From a checkpoint of a small mixture-of-experts model trained on Wikipedia: 64 experts in each of 12 layers, 2 picks a token.
Below are experts of layer 9 (counted from 0) of a mixture-of-experts language model. Rows are named router (the router's row for the expert) and show model dimensions 128-255. Each number is 128 + 24 x the weight over its row's rms, rounded and kept within 0 to 255. Numbers have three digits each.
Before each expert's rows: a language model's description of what the expert responds to. This comes from a sample of Wikipedia text that the model never trained on.

# expert 32
What it handles: First piece of a personal name or surname right after a given name, such as Lo(ubet), Sa(utet), Ri(bera), Os(bourne), plus names like Anna, Herbert.
router:119103107143169090114106116151113154083108144136155129095132134173131135127095107137091158145139133057137130100142102142147156131130116171155142165129172097132131149124132140165133106109097141184116113141139111152097118146091109102165130107150103167135099109162136120104094146116106163110156132129109147128139181092106146170141128124129117149196101112129121159126108144107137115114077

# expert 44
What it handles: Newline tokens ending list items, table sources and paragraphs before section headings, plus heading markers ==, ===, ====.
router:116094095133137120128103135168127169082154157127139142110081153128129151100120132136116157152141156110156125125130103129146123140092148130161151153141160100109130145163140154151141112109118130135158107095172109164097109159114106068156156124145115148148117111132135108117136130123122129094187165098115128124170187124121142177132158102103121151145100101121105156120110148102141121096113

# expert 47
What it handles: Of, from, in, with after a noun or verb, verb particles (blowing up, shoots down), and verbs like reduce, protect.
router:081113120159165106120088099172119154118164144144149108125135123145150154097117120144074147144147123107110132121176129110127146140082142126149133161144165102115111147169167165157139121115101150132148118104149131120090116169109142098150158100154104153150118111144138096090120149122093141120135163079149145142157161088123122163175140143104108158133097125151094147112126149104152110108090

# expert 51
What it handles: Nouns for quantities and structure such as wall, population, height, size, floor, foot, plus zero and number cells in stats tables.
router:113131088153143123121108103126123133119144144130169118100117125142169150128092137136089133159147158086134136094139114079152120168121144124157164151127156116101121132140167170152137133103104137142158139078171101157121096124120123136161145100143112165155113121135153147092117123139104147119165139113122153132148139091127161155161159110117126134186106142163105137099113128099147086082086

# expert 29
What it handles: The preposition at and the at- start of words (attaining, atmosphere), plus when, because, despite and colons in lists and infoboxes.
router:117120072122130136111108091123125158131157151145155164115127078125150138112130109163093174150137166081137119133139100093152125138117158126146136152141153100138115118161150146158131125111114137142153102120164100149125101130085109071111114069129115153146102102136133119107091165096155145107145132110158144145153137093098156148153156129115129138186125106138104123111116162110179132103105

# expert 8
What it handles: Word-final plural suffixes like s, ers, es on nouns (soldiers, friends, riffs), plus mid-word s pieces in names and words (Ok-s-ana, fos-s-il).
router:115102110147130085129153110162132136122139147131132124119095099124148129141123085125104120151161164052166170128155124102157133136105158114133157167163122130122114148151168145129123117099106144159166091131167115182131138130108104130149149107138090159150122100148168096133099133104134162098165152129122144138157167115095164155149132116101116138176089107128118129113132154110164130102105

# expert 28
What it handles: Commas, closing parentheses and quotes ending a phrase, as in km², making or "Don Gall", plus digits inside coordinates.
router:117098109152147121134102113156119149101126173145145146129090121160144154123102132160107118128161154107131148117166113099157137166119148134138140152163156068131129119150143161148157115112125140147145109121155107152135117156111123121156127079148107157152120103133136125119139155118086148104161151091128161141150163110110133169130120108083113152164121090145086147111120118106154124133088

# expert 21
What it handles: Single digits inside years and dates such as 2024 or 1968, plus some mid-word pieces like i in repository, li, ct.
router:105123122137134114136088088145130118108187130154149121119061126157157136132124086164117151143172148116156138110165115121151154151104120134153133145163137098111139115151145195147149132110122112117160108111133116163110122129117101121168124102154097140150147087126168094127121149119115135124137155111121126152164160113123138186152152117091107144198128129146116144121116119082157115131104

# expert 13
What it handles: An opening parenthesis after a name or term, table pipes, and clause-starting words such as there, which, However, following, due.
router:091098090141154114132113124155114120090156145119138096114115112133147149125124099154082155152178132090138149114147088076164157140108148162139130134155140142102118147151150153163125120129088161135155114113131118161114110120114093107147116099148105149138121099126153132098121131119083126092139144104141150123156173117107106169139149088116122140155145124155119141111116166110145138114100

# expert 35
What it handles: Common nouns inside titles and proper names (Night, Fire, Blue, Film) and the -ing suffix as in Royal Flying Corps.
router:108099115153122109147097108179142145114155170145152122104103130153145130114089124135132125144163141087145148110154118096154164150096118171135140168162144134143116140139161119149141111099124151156132099117143088143103103162119098106153150106144096148149094120137139143098115116099093152097166151109154142109143173099117130153154149102113134160163105119142085170104118161102120106088109

# expert 24
What it handles: The, this, and adjectives or participle endings after prepositions in expository prose, such as similar, original, higher, weight-ed, simpl-ified.
router:111110105151133112104091117138103149088168157141150129103082088154147143143115115130102147160144154106138139102133107124159173153104163131156151156166113127103110140168138173127135117090103152147145106087122121164086129142095115107161147119158115157148077116131121125110119128104111167114148170102132160145147174120106133154162145131112090138149094113135134164111121129101113118083132

# expert 7
What it handles: Abstract or common nouns after the, a or his, especially the plural s ending, as in gains, views, records, characters.
router:106116087156129109124100115142124176103149156156166158088067097156143162119102136150098137145157153093157159103160118096142147147109142107155147145144125115114139126148174164135152112119126143153148132089163123138106134130124096109163148097164089155169079136135154123113121154115111119106141128125126145157156156109129129143157160122096101150163093128159106128124105130107133120105083

# expert 25
What it handles: Final pieces of personal surnames in credits and lists, like Matthews, Adams, Simmons, Johnson, plus and joining two names.
router:105109100157167093126118092170121141136142166152142125105066094138117127125129120148132145173152119089125122099153121130138155140091143158163147124162160109125119149133144134171139116108118138170158113129163130166094103144092088141149121097140112138131101091151138107130110158130116153083162158098124179120158161100134130174135136110126143153177129110118127143121119150093146139119108

# expert 16
What it handles: Table cell pipes and line breaks in wiki tables, plus auxiliaries after he or she, such as was, also, does not.
router:133096109144155120101125117132115143097131160139147133120102113130155175138113111150087150146179151082155160083158093126147139135126159123166149155139174093129089130126130164138133096132100142150148129118152113144102108138087078090152147093150091132156112106153150114118085136106123167106144136131143150145153157108121159166153143118111130134156121110121098156116105157111149109102095

# expert 42
What it handles: Capital letters or short pieces opening proper names and acronyms, such as O-cc-itanie, Ge-ometridae, McC, Glen, often after brackets or quotes.
router:117086114147175106107110100128092154118149156123144093127133108145151121141116127141106154155126113058157155106131102099149161156128164131132149160150153113114110121174138166135153117143084153150156112095141073159119115143107126119143156108139122168136095100158119124097099157114096150095184132125130134109139142093100149140133148111103103128196113115138102155115143154088150101103125

# expert 40
What it handles: Country and region names after between, of or in, such as Spain, France, Canada, South, plus the 6 of 65 years.
router:108108109137147101136130114148137153122165148154152132112116124171147142136088111117077122144164144101139117107159097104156161146101153124154158126140166115139123123150168140145151122131082139152191122130138107143097117150094120160138155104143117154174108092138127118109115118125112156081157148110116163139157142087118162164127149095112131160152110094152100143111128132071159115088126

# expert 54
What it handles: Line breaks, list-item hyphens at line starts and == heading markers in infoboxes, season summaries and See also lists.
router:110105125165141117122115126156070131098148130147145130106084120123160157115108109156096188137146132095164152118132114105162125135126127143161145127144133084132100161161167143145156125104090148143157082100150089153112105139120101122136146113152118133176105112147152092102097144120107160104159155109138161133165140098106150147134133125103130167151105078096113149096105164088141111104106

# expert 30
What it handles: Single capital or lowercase letters starting or inside words and acronyms, especially t, g, T, G, H, plus to and top, also in LaTeX.
router:108103118154125110099090146140110160108161118134144127108085125126162137142107120115112141143150158096171128120129140078165164151117148162158173157134164086127109169180141150152118127148115131164158112102151159109089085142078111089146126093112113146150112090140137124118129152117097162104158163111150127133149169102105144150133159102096110128227101111131102143114104157124161099077112

# expert 18
What it handles: Win/loss scores after W or L in results tables, digits in years and records, and opening syllables of names such as Rob, Bob, Brad.
router:143128116149150102121108093117113167098146150139147133129140129171138134114136120124092159144148177050167181088130128125132129152114133118144153163143176126129093145163134134141130119118104131131153131104166095152114107146097103118164138117155121135160123098127109118091101124113120181114165170100123166156163129107100173194130142113135117160182106097150097115105098155081152111112113

# expert 17
What it handles: Table pipes, closing brackets and dashes in sports results, country codes (GER, CZE, ITA), and the second word of New York or New Jersey.
router:138094107164134105125123116138110127129139137150126128105100105129134163132129119154087148155153144091145154097177113111180146143102168106127122147148164101128102152174138172148147120109118144158134094097163120135119119147085097135160126098147100145140100101131140109111134157125085156100180141124122156110140157101105156168132154082129121135170108107131093143115119128095126130104119

# expert 61
What it handles: Decimal points and digits in statistics tables and percentages, e.g. 37.86%, 0.28, and the word piece lo in kilometers, loop, melody.
router:112099099146123109120097117129112168094163139142164121107106102137144155136096113118083141155134141099122142100137094112130153136116137151143128139149164074125139177194156175136141109108095155126164099082147106145118116146102127146145145098153115142132100084136145119117117171135116168102142152108144129141164135128120136119163162121112090135183137146114114134080130135111148123085122

# expert 19
What it handles: Field labels and column pipes in infoboxes and tables, such as Website, Spouse, Elevation, Scientific classification, or No. overall | No. in season.
router:080109104146136118120110079133100157109167133160141131109078109160134154149122115145076169140147159088162132082145117127133149143100147140131138148169129102106124148174177160149106129108108156126146115107137093174109097140130085124162102119127108151131082120138139112097115112129145139119173156069151128160164171091079118144138165090111123142151125097098131120102110143105137128123126

# expert 10
What it handles: Prepositions and participles right after is, was or be, such as served from, bred for, located in, may refer to.
router:103113128142151148085122089119114145127147142138150166117104135154120135113155093133100146140153165085153158133138125107154146142111168119128173154125138090117102132159134151148147100103088143145164114112152126136110088140089126110160130109136085164132115099130156108108147156091092130095164149091106151156153120096099140151142171109120149153187089108157124155108123151090154150118134

# expert 63
What it handles: The articles a and an after is, was, as or in, plus born, aged, of in at the age of, and table pipes.
router:117115099148166102106101112142131128115157148142117133121093113146136145140127113171102138151127151075139145119130102109165142132124139156176152149138134117080126147141153138136152112094077145134158106105158098143118095126110093116174120110149112127159125113135143098089115163122101149118147133131153135154155137121093125163141149091107131146155116096124107146114112165130161112095118

# expert 59
What it handles: Words that open lists or relative clauses: such as, including, include, consists, which, who, that, and sentence periods.
router:086146109146142115098094094143100126120153150131145112132101102146176142105126130158106148163150166099144165095153132096135141121074135134152129147178140096124108145162163180154153128082134147155152127123127135129086120167144101088147131121148082169174120127139143113087130132112104143103150148112112159133154142124109139175144158111118135144181116083152118146148093130113130106093114

# expert 43
What it handles: Table pipes and digits in years and figures, and units after number-hyphen, like nine-year-old, two-time, one-off £10 million.
router:080094123159171082132120098139136130093169137131135133109074127158138152138088120157103148152172146105137148093157088118153140126104163113163160172155150088093090129158136181123131091110134153147129107095162118149117120133122106130168143120136109169154108118135164093112097123133101148124165154112114151132160164129117146135143162101124103128168094104132089132121113141109137127095103

# expert 50
What it handles: Final pieces completing common nouns before plural s or of, such as dogf-ight-s, barr-ack-s, op-port-unity, stud-book-s, plus Museum, Memorial, Award.
router:096128100154135104124084128135134111128157153176151155118102071176153153123096117131128134161166145058161148114146127095135149113104145126148142127158165116101140171151181163152159122112124153155157108089120124129127111173148118124134175116133112160144136128132163116086109136092109151115135155099108156151146142115126111181149141111094142172175100119134095112112122125115128130128104

# expert 45
What it handles: Standalone space tokens before numbers or words and hyphens joining compounds, such as whip-tailed, Norse-Gaels, hook-like.
router:090130132129139097118122088185105155094157162141168119099131140149157127111126096144119171143155157047151137124152117085152141161090139132129155148140150102117125139151165143163141114123132157132151104114155108145096128161115120089144129121143095170129099108163137118107120142138100136102128145106158159145174156106129138143152134117124107166202094131133110153090101148113158112101114

# expert 52
What it handles: Conjunctions joining paired words or clauses, such as primary and secondary, or, but, and the -ly ending of adverbs.
router:091110100144137115136104116149133151098172150145147108101054082182155155129117112133101158159150150121136141102122126109165130142092147150140147160155135106088129145146129159152169112102127155148146109103161119160099089139110099104130116105132103155146122105148176145106096161104113145094144142094141166135144146121138150152143161101095113161138109094120116135110103165108151131113104

# expert 22
What it handles: Pieces inside foreign or rare names and words, such as gj-en-nom and O'D-on-ovan, plus Thai script bytes and superscript symbols.
router:108096119136141110125115102160113140116151125144159131122102132119130170138102111116126168167165135058162122093163111140137164137111147107144164142137127121101134131158154167131141111096121111160131102105173118154118091148124115134128128094121095158153103103168133107140098131090073157100155191114125153145162165115118133119157124100110098116202106106148107128104105118098134105118093

# expert 15
What it handles: Short word-internal pieces like um in thumb, im, ym, ar after an initial letter, plus the digit 9 and en dashes.
router:126131117146132118107101114129128149062184156133135130092081071143124149124108110152105158159135154054138140099117102102136129160117174152134165150137148103121130157167138170119137106123102151153162114094127083139120121177082117099168147117125085154168108103159161142091098149134115160096144140111146135116137102120112122160131133118114106127176089131156080142118105139126170114136122

# expert 9
What it handles: Mid-word fragments of non-English personal and place names, such as d in Benhaddou, k in Piatkowski, sh in Dimashq, abad, ović.
router:119127129167157115125110099173108161108127163135113125089090150156147158100147143131129152145157126010128130110158098145109152123103140106153167151153150111104099163122146150186133118134093156151128098087144115126128131173124106090154145122124107153141120118148147102114144120112103156085142122089132160138154148102107156146143125073109109158172117107150134136076118177097132129122123

# expert 11
What it handles: Final pieces of place and proper names, often Indian or taxonomic, such as -pur, -ville, -ton, Creek, Street, Tokyo.
router:106092112165145102127108092178105126110168144138148120116104153118159153117124115137107120134174127053134149119147149131140165151104150132136125150143126120136118132138142165169129091117127135159159102082153087157096121151111110119143152120129103161128100100148125100097101145113088142105160141116133167119149185096111131142120158107123120159188112119131106172129135127109145113096109

# expert 20
What it handles: Digits inside sports statistics, such as appearances, goals, scores and seasons in pipe- or semicolon-separated rows, e.g. 1+0, 4; 0, 45–75.
router:122132102145152109106119114169142133110169133136151112096117131151149167154102112172117138164154168063166134112136120099173166137095139145187134146141134075133129152150154151150131119103132138138130102084163126132130108144140129122145143106128111153148102082148151112099133178123138149097155153104130181115150161104085145163158132130124117126214108129136118137100130137095141098108101

# expert 2
What it handles: Spaces opening table cells before numbers, plus first halves of compound words or genres, such as folk(tronica), hard (rock), social, fan.
router:118120087171144101117117105156093142107144154160157142115106130160157180128111113161121188166152161078139146102127088109129129134102139100150137133155162116108093126174144155121150099126120165150165106111154108152122101134098109114155159103145110126122095090122148117095092143123115152134127159110119183127166154118124125147133128092135091149187083122122111163096117142087133096061090

# expert 14
What it handles: Digits and spaces in standings and squad tables, especially rank numbers at row starts, plus position codes (DF, FW, GK) and Total.
router:136143095134165099114099131138094144126135136144156134128116135115153137132117120149091132146141144050153132100123126126142129143141175135131136142139161080140095161170138142125148103093118156154140095120188103150098110188120121118146142102165109162167083084148148131100095134117100157124149164112150164138156127120090146141139149082121102141226106129124114143101090135098133130107119

# expert 36
What it handles: Digits inside numbers, identifiers and table statistics (GF, GA, Pts, populations, CAS numbers), plus of in names like National Register of.
router:107092116139165106115095111144111143109183145133140132124089151152142124131112120147113160140173163096128145104141133107166123152107132125134145144145156086148128140141165143163125122102113154150132111084178130137097105148105114140179132098122096156138107110117135120108127127116116162096188162108124137125165133108096124156141137105135133159144116106131103148101129133059154112123144

# expert 41
What it handles: Middle and final pieces of foreign or unusual personal and place names (Sy-ro-s, To-kin-a), plus common first names like Sarah, Chris.
router:122087091134148120126142089143109170129163128150143147120090102148137128133107120142112147162163143047125121096141113088159154142078161125146151148141145115101095135161157161134147101087115137158131113117139112127109130139131124080148144146148095156132084094101124106132125175126081131091141130094144165119168166118154112112126132092149133142193111126134109159100134153111149107118099

# expert 37
What it handles: Middle syllables of non-English proper names, often after Na, Ka, Sa or Ha, such as Nayyar, Nahyan, Tihany, Tunç.
router:098101092178123115125112083127110105144172170146150132111105122133140159129130126117103143164151146036117127116169127122146149146097129140121146120121155101128134145160139147138135101102106152148132110124170104150078068135127092105149121114155104142149085098173126076136127156110088118115150111118163144146132158129124162114141128145112116158219094137140076149107148153120155104094123

# expert 31
What it handles: List dashes and spaces starting lines after Career information or Personal information headers in sports biographies, plus words like With, same, played.
router:118128121164141132091110102142108162131146145144148136135071139139139157123118111153111139133144172066142143108146114108139129154109149161150125129152179102105121123146165141157150097125103147140148098084158127163113106172120132123147155098144120123144123104135126101105132151117107136141165125088138191117121132115123142115138129126113109156195117078149132154124106149108157149090130

# expert 62
What it handles: Last digit of years in full dates (August 1946, May 23, 1897) and sentence-final periods or commas after dates, plus century, ago, year.
router:091105135134169107138105101151118142106140148150147124118103128157133153143125128140104134159145164106125136100169122124168140128111131121140142145154151108121114148144148162133146112132089131168148111116134105132114105124093098134141132112124103155170117107122119124099134155109098146112166154093121129158146163122128163162130134118105116163187113082137103156117116130111128120114077

# expert 23
What it handles: The word to before a verb (expected to be), plus opening pieces of words after a space such as comp, imp, disc, Sol.
router:113099118126159109116073122156098161152146156143148100099132089139165152122100112148118142148142137097140119094141092098169154121134128115160162124139130090120105140151129149159127088107102129136151093119138105137099119115103096076153131095155113129143113139136137117104104137098122166132145139108144161147146159116107127162135147155094124141196102107130071131103121150115153107140126

# expert 1
What it handles: Heading markers and line breaks after Wikipedia section titles like ===Pacific-10===, plus bytes of Chinese, Japanese, Thai or cuneiform text.
router:099101126180121110126089096171107158099172164146156122108087122149133119128121091126111156132152134079146170113122119095161124128115157148131130140145151092124122149144136152132164139106144129158145097120165133150093127141113134107156147069140117146126110108132116131138104168132094158094179138125127116130160155100106165142140137105106099125160094108144098148133117149073161108112103

# expert 60
What it handles: Opening syllables of Asian and other non-English names or words such as Ya, Ta, Kan, Tsu-ki, Ab-du-s, plus Thai script bytes.
router:138098116150156091123114109130092144086145136128132126148113119141135144129130085175081143143133120065146147099135125106134160164107158149161124166134145099162128151158143169133167103113113146128142114100154108124127104149120118121165117080131114135162127119136170107116108116095081157117164124104144113122150139113099153139147160101103101126202096103116105177100098139096152121132146

# expert 48
What it handles: First pieces of names and words opening a clause after a comma or period in narrative and sports prose, such as where, Mel, Ste, Yale,.
router:142099113164142098114119091144112142123135164147147109118126107150158162147107118152102130149151143082152138105150117117153138126115146153158150148132179094132089130149141154144133118135097142143170113101173114130129104161125113106136124076170100171163100086155140124093100170098081180108164144096156133126135140126111160159146129116104088158176103111128119151131116132092158091117125

# expert 5
What it handles: Wiki section-heading words after == (Singles, Reception, Personnel), digits starting years (2020, 2022), and line breaks in album and film articles.
router:093128120150146126122110116168115128123158126160166134106098149137142164115088128166125120136147149091160158090136115127149143154113128115166147138137165094116125146168135155126138134137121145143154145091168131149099079139118088118123151107156108161144097105162148086073107132100118138124171165103142144136161135112114160173149148112127123165169105102133103150089101118101138121113116

# expert 58
What it handles: Single first letters or short first pieces of words, such as l-ucky, l-unch, ja-mming, plus motion verbs like went, going, moved.
router:115117119154158108106094132154099158098147166119149117113110109128157156125120112154090153171127172059156110105153100110132145150132163133145138162169148111104119139149139162153157118092119141105147131103164111126154118147089102111165141102147108133153129083155154106096131149127103154094155156118146144147134175123106168142138130119102111160183089115113072128112113150120129114095126

# expert 12
What it handles: Sentence-ending periods, commas, semicolons and quote-closing marks, and colons after infobox field names such as Architect:, Cover artist:, Order:.
router:130097105111172087117097102176113149107144138127149116106054137147144155139101116155130136157164132098133137131158105086157135144105156111145138157159142085117117125143172164147132111121118123130143126100178125145106118167100105126136114101141115169136111119127151135078111138099118134120167148094125155137153180119107122156170129109119103152154100104143094157101118139098156113114108

# expert 38
What it handles: Mid-word pieces and adjective endings in scientific or medical vocabulary, such as palat-i-al, cellul-iti-s, cytoplas-mic, spectro-, plus animal, acid, economic.
router:116103101133139125121132103144119160097176169155152137108063116151151150094090148155123181158161145072119150109167095111154184150112136143160134147162158128104108165152166146142169120120115165151143102120142108119111146150125093092162123127132123142137123113103168115121110139126108138110140108099137156146164178121147127143149169109113096134155120122142119145122101126083147122081143

# expert 6
What it handles: Bare space tokens right before a number or year in dates, scores and sports text, plus pieces like us, lin, while.
router:094121095154123096126100117135120130104158140149137140118116132148135143113103112156126160154153151057129133128140120101171159139137159135141158157184149084137106166149142147136137133075095157149154120090155096141114123142075117105146148105141104138133103094119137115111123151103118162111168154125150124113158164129096156147150136126131093133215105108139107146123129133076154138120099

# expert 27
What it handles: Common given names like David, Matt, Gabriel, the pipe between numeric climate-table cells, and pieces of foreign words like Eerste.
router:143112121148170098088101114147089140145160153139144112107099106165142136144109151172087148164172155068149150115153111124162148147126135113134153156173141108124117126150108132161131109090132123180144112113137110142111108167122122087153125113138114139151113099125142132095106163121095134121145174076137173123141171111117137157129131112115132164159092108154138163113105120100131116112140

# expert 53
What it handles: First pieces of words, especially after a quote mark or hyphen, such as al- in almost or also, un-, non-, multi-, human.
router:105120098137169124125098117120110150090148149138152111099127124144171138096129095148102173137117155080111142097156086097145151149111161117169140156141145107109109147149127160118123138132109127129160123113147096165097108149141097078108134086151112155141098089139168109104091128098129153105134153101163133146157118105118171168118132115099108170185119120110116125131115135109156116091130

# expert 0
What it handles: Inner syllables of long or foreign words such as Per-ce, polysul-fa-nes, Merc-é, plus pipes and zeros in sports standings tables.
router:115133112133132121121120071132120160074162151163146172121074140171172140126123100123136130153189136085128175141158134123156147144127156131140134148154117121122114149139123150152124106108123119166127104109132096143134121152131111097152101086139082159148095099127142121134114121139113149121141128109137158127151148121115131190151184114114137159185118107133128132101130163123137138145150

# expert 26
What it handles: Job, office and nationality words in biographies, often after a/an/as, such as politician, professor, Secretary, footballer, director, (Swed)ish.
router:112095112137133119137105091145120156127136162170142134111105109190126172095119119158114133131156166092141144127154127101138179119122151109188143141167152118123118149134153145161148117103117161157156103122134129152111095158117105119160151103135117154165119121138124121080096140104113154118181146133147120148155166115116127136159135124108144149157101095154107155114119143114149109098097

# expert 55
What it handles: Single digits inside day numbers, coordinate seconds and table figures, e.g. 22 July, 26′59″N, 12,662, and compass words like south.
router:105116079139173075143101098121106143121141156124157113119097128143150168119124104157106133155171165084153141091155119115173135142109143130166157163131173101131106125148146171144138114097091141150147130121166122141110098144097112131153135083119118146155092087142139135089092148125103150130155158116128129138155120095118140121169160110093080138186123112120115130114111121082150132101114

# expert 4
What it handles: The digit 1 opening years and numbers such as 1835, 18th, 16.9, plus mid-word pieces of names like Fitz-ger-ald and among.
router:127130126155152101122071120152116110133139150135170114127107122144144147112119119171117131140156128073151125105132098118146149142103139121131118145147134115142138155136162143143115126120102123139112095122155133128139069144086105083122165078139106134163093083160165111056088139115118140103152135109117144135133169113121130195153130102086141151185134083143111165113084124095136126101133

# expert 56
What it handles: Capital letters and digits inside acronyms, gene names and formulas, such as BRCA2, MOSFET, BAFTA, LAPD, plus superscript and subscript markers ^{ and _{.
router:096136138164121110109112090151111118110162165161144110130112137125142163112131117151120131159180144074146152113158101104124148170089162136149144150152155131129123142174147205175126121129143126171130110101153117152114137160117097118183145103164124163146088115125132144133107136122092166100145151107140150156156151122099141145115151085124108147188115114153115137129117146094140101110121

# expert 39
What it handles: The prepositions in and on before dates or places in biographies and histories, plus verbs like made, began, started, originally.
router:104091116144160120122087086144115125123157149144142137142100103105150161135094106154121121143144133099135136121128115126167165124121144119142171143159153082100113147131143170150144104110115134161129100101147118160084104152114118090147133136148109165126099082134129128103136168115122143131153140087127154135153175105124140144147175102105099152141105101149128163092109135102122112136113

# expert 3
What it handles: Pipe separators and markdown divider rows in election, sports-record and results tables, plus verbs like took, brought, gave, born.
router:101089104127149149101090114137116138135136139140142130076084089160162159150108136131085168131157153089147116098134109131158175133126140152158135134167148103099117165147145141139165108115111168129180103083141126119125106127128126100164116093163118144151112107137135129121134140125108162119158143107148114108167164096111129165153165115146137135150085104122101126119105144114157140104146

# expert 33
What it handles: Common nouns following the, such as family, city, island, government, country, plus ordinal suffix st in 21st and year digits.
router:115115096152133091127108109141144166109156145162150137090116167122116145121107079122131157145130145097168147102163118099151162151130152147138142155149158090108124131158153155157143119086087128139143106127128120165135106157127119138168144107154112153158115101139151115110119122099082141083153139108143161134128140125092142152135135095106112147159118097127105121103099139086174123101089

# expert 34
What it handles: Articles, possessives and quantifiers opening a noun phrase, such as the, his, their, several, many, both.
router:103106105149157093109083103162090146091144140152149109109065093134157149124121105156091130146135141107177159086156111111160126137108136165154144149141124120129105151155147167139137105114094153126144132106119110150120113158107115112147138120162089148157130101159143111087107150115109161097119152097162154132166138121098144161157119120116106121144122131134108118108115148129179112095128

# expert 57
What it handles: Pipes, semicolons and commas that follow a name or title in tables and lists, plus vs, Racing, Motorsport, and words inside song titles.
router:107103113163151135104085078182126146103163148156137135098084131136131133160116098136107142139142134093130158103162126124152144135107147134153160139145141098129101136132155130158119103112150143141144115113140118132108124166118074128177113102131069149118092104149147109107119137124109167094173138121143148128142191091102115153133162123102121174152106083130106139095100134114148119102126

# expert 49
What it handles: Middle or final pieces of longer words split into subwords, such as or-ient-ed, Grea-test, In-don-esia, temper-ature, unbeate-n.
router:115105094126142117110090081151117157131153174159161132121098089161134142118143140131141162179177152093122108091159117083150154153094131135152154142121139135092106129172166130129116094105097137140141091122138099143095094110113104112133140112151115138113114097126143105115095145085103147129159146143120136160151158112106114165155118116102131126168129117134117147114115144096145154099092

# expert 46
What it handles: Pronouns and verbs in reported speech and argument, such as saying it, says, write-s, find, considered, were.
router:113095121151140134114121106144101148078145155126161106122057132143127136114113110150113163135125142101154137098179122126155146143105162143164152132139152085117116142126158174175134101101105116134143098103137093137078122151116118067145131120145108155164120103151161126094128138134102145105131176110118159136167148127124129153145155116101099142166093112124108130123089167108157117117092